config.toml
n_layer = 18
d_model = 192
n_experts = 64
experts_per_token = 8
d_expert = 32
d_shared_expert = 64
activation = "swiglu"
moe_layers = [0, 1, 2, 3, 4, 5, 6, 7, 8, 9, 10, 11, 12, 13, 14, 15, 16, 17]
router_score = "sigmoid"
normalize_top_k = true
routed_scale = 2.5
balance_loss = 0.000206
balance_bias = true
shared_expert_gate = true
init_std_router = 0.0179
lr_router = 0.00265
vocab_size = 16384
norm = "layernorm"
norm_eps = 1e-06
tie_embeddings = false
optimizer = "adamw"
lr = 0.00175
beta1 = 0.9
beta2 = 0.98
grad_clip = 0.5
batch_tokens = 131072
seq_len = 1024
train_tokens = 499700000
steps = 3813
dataset = "wikipedia_en"
Below are experts of layer 13 (counted from 0) of a mixture-of-experts language model. Rows are named router (the router's row for the expert) and show model dimensions 0-63. Each number is 128 + 24 x the weight over its row's rms, rounded and kept within 0 to 255. Numbers have three digits each.
After each expert's rows: "comes before" lists some tokens at least twice as common just after its tokens as in all text. This comes from a sample of Wikipedia text that the model never trained on. Tokens count by the router's weight.

# expert 61
router:153130147154152150131068117085127157106121116110117152115140097162120139126170093136116083094114060124074105141136110102117132117098174114099135123137131172123115134153107152121149140139107115
comes before: ".", "–", ",", ". ", "-", "; "

# expert 59
router:086124198115130111147113171107090110098132110145123148116118115154125090146168088132114112118142126137083114136146135081114166110118152110166115094140166144136154110119118124125144151132104116
comes before: "| ", "|", "% ", ".", "0 ", "0"

# expert 46
router:113137094141118132149078123123070128113121122152122132131162147169120098119172113148161140101135086154088082147117135140112144097041109112118137104160135121141149116141107123113139142147108139
comes before: ", ", ".", ": ", "\n", ". ", " "

# expert 21
router:068149127139153097138118165110085083131087138127155129122133121157113148161167129126145088111133117152087096140167146098108141153116111098102109093106133143112133122112144121131158158149099093
comes before: "of ", "and ", "in ", "to ", "for ", "with "

# expert 47
router:119151143143188129130095141112103126155137108129137143137106121126148140112181126143132098147136118157116088183181134095126129154134136101119126073106118165096088129102124116141140127139099101
comes before: "of ", "in ", "to ", "by ", "and ", "was "

# expert 56
router:091162108120151119132124127111120129116154153132125154109159132126141131146147119103173069152174108133124083171158115106121114135092096128147143127118139172136126086112099113130130148151111133
comes before: "201", "200", "the ", "202", "199", "198"

# expert 33
router:086120143145160118132103143110103106134135096166109174111094112168123183113130118091117064120151119131128095112128109135109147179113125122147139088099164180142129101120117150118164170145112114
comes before: "| ", "(", "and ", "|", "in ", "– "

# expert 45
router:093114120169157106125129132129106137105147127154103163101139126123139166086142127117110068125107136125133110124159094120112169148122132139145171101120158128168164127138089141153137147125096117
comes before: "(", "| ", "and ", "was ", "& ", "– "

# expert 35
router:105104112128150115153108175121069110142127100096184139128132113140136121114112130115165146119162121145121071157133187099108115107100114138123124144139116147128165116131086145136135081138121126
comes before: "of ", "==", "\n", ": ", "century", "/ "

# expert 15
router:121154099143123133156103147097130109113122087133129142094151148155133129160147113109146133084147113141096111123123124106123176101083170139128131123157124176172157139142137136143154122157132109
comes before: "| ", "; ", ": ", ". ", "–", "1 "

# expert 12
router:078148105130141092160118150122092070115091115137137147111136131131093149141165127118148119130141114158123106152131106094092184127128122145138124090122121139094132120118096130142153113141101122
comes before: "of ", "in ", "and ", "to ", "for ", "("

# expert 5
router:132161148119147137161118126133084148091121113155152156117121099109152148121123112103152133088126068146126094129133111143089110136042145110137149113137161143083149119142124107082115091093135079
comes before: ", ", "\n\n", "\n", ". ", "s ", "."

# expert 19
router:136143125153132138137118127112083129095099140136134138102107074135112142175150120134135094064143074148098070120104135129121120128081096128087140119140148166137158141118093094091154120132113109
comes before: ", ", ". ", ".", "; ", "\n", "–"

# expert 24
router:079126135151157112155065125096113125116145115101133107126129131142152125124146100133162059107159144108144127133132124126116164150110119092133118114131148144131145137122137157130145149124089096
comes before: "| ", "0 ", "1 ", "States ", "United ", "2 "

# expert 52
router:148165164152140102150108127114088115138148111104105143109118116132156164095142137103120122115122103156070079149119132138099106116032126106128157103162109146115160093124115121101144141120104110
comes before: ", ", ". ", "'", "; ", "\" ", "us "

# expert 22
router:097131114178155131150106150097120126135115111156171116096124126153124095092131095103172122137141125120049110142094130127147160101075153115150136102130120149138125081134132133137141126159113102
comes before: "| ", "|", "- ", " ", "/ ", "|---|---|---|"

# expert 20
router:109148130134150111149122136111127086114129099174134127101177139116141114141143111127155094113139102133132106148163122081086108085124122079115173110111135129101168124102115104080171158144106105
comes before: "the ", "a ", "to ", "his ", "her ", "their "

# expert 9
router:132119160165161132154118154079091064128128093156143151139098129137123152160174119115162095139156083140081108163140099149120169129127124135092182090120150192144134097175148124133117163084114085
comes before: "- ", "| ", "(", "is ", "|", "– "

# expert 26
router:157132095125113151202083134159123088119140103126123117123099173107125120153150101098154112135156101136139106108129095133098124100087110133128122117167141134121167128147107110131119140123107110
comes before: "\n", ": ", ", ", "\n\n", "–", ")"

# expert 25
router:114081160150175154118096138093129118098126116107124189124122120174114155115145115164098084098131140162117088120132128126092187152115139134104170110100163159142143095145116141121142149120096105
comes before: "| ", "(", "and ", "|", "=", "– "

# expert 7
router:090157173145151125151112143123109114127119139141141128128154113130170127154170128114154110097120129134115121128175108130097163105101127126112162086139131121153137131136132115112172182105094073
comes before: "- ", "the ", "The ", "==", "to ", "In "

# expert 38
router:136135122132118126166097143127094134092123122123125132099154110153144146126129089104130132088118095116114068143156106124101146122066085129099138102155136136117162130131086135100139130149144146
comes before: ".", ", ", "\n", "–", ",", "; "

# expert 14
router:130117177107133121168116135112084126085124099100171123144136100137141168143147115111106078110163084126090086132130136097110116141082119129095154115148160170108134096162125124087160105175107065
comes before: "\n\n", "\n", ", ", ". ", "s ", "."

# expert 23
router:101107101125171114132119127086132094132132081130141131163176126133125135165166118136120112151131098120118112182120124090120132150099111119151118098129138188096115127119117128101114132154103106
comes before: "a ", "the ", "to ", "\"", "in ", "by "

# expert 43
router:149113157153177102126127150099119122106117136123117164141162103159147158124125121119179099142137092152116119182128117129106088140117139123132194082081147163157112148117096126152149124123082092
comes before: "The ", "- ", "| ", "\n\n", "In ", "\""

# expert 29
router:108114129136145139164117164123125111104130122129122127110128126147122096143133128146161100135178115156101081162163135117131121117094124109099143082134102124150146134158136108153166169135126106
comes before: "201", "200", "202", "\n", " ", "199"

# expert 60
router:148122139179164162138106126123122140124104133140147143131116129170111145121123124140146121105140095141077077135134149112110122096082120096120154111143156135107150148156127144133138107122106096
comes before: ", ", ". ", "\n", ".", "'", ") "

# expert 10
router:094125139131117133141101125130088147113156149174107168103145126194097116091129072116158131096134113155133105156176082111115149158114081103143163122133152126158141111150121132111104113144126108
comes before: "- ", "\n", "(", "\n\n", "and ", "|"

# expert 8
router:081152142133193100155117142120083114121109123146132144106121115156130125145182133133137100116119111151140119170177131083115132130143127128104132113113161146155146093080110126101126148123123070
comes before: "the ", "and ", "to ", "a ", "of ", "in "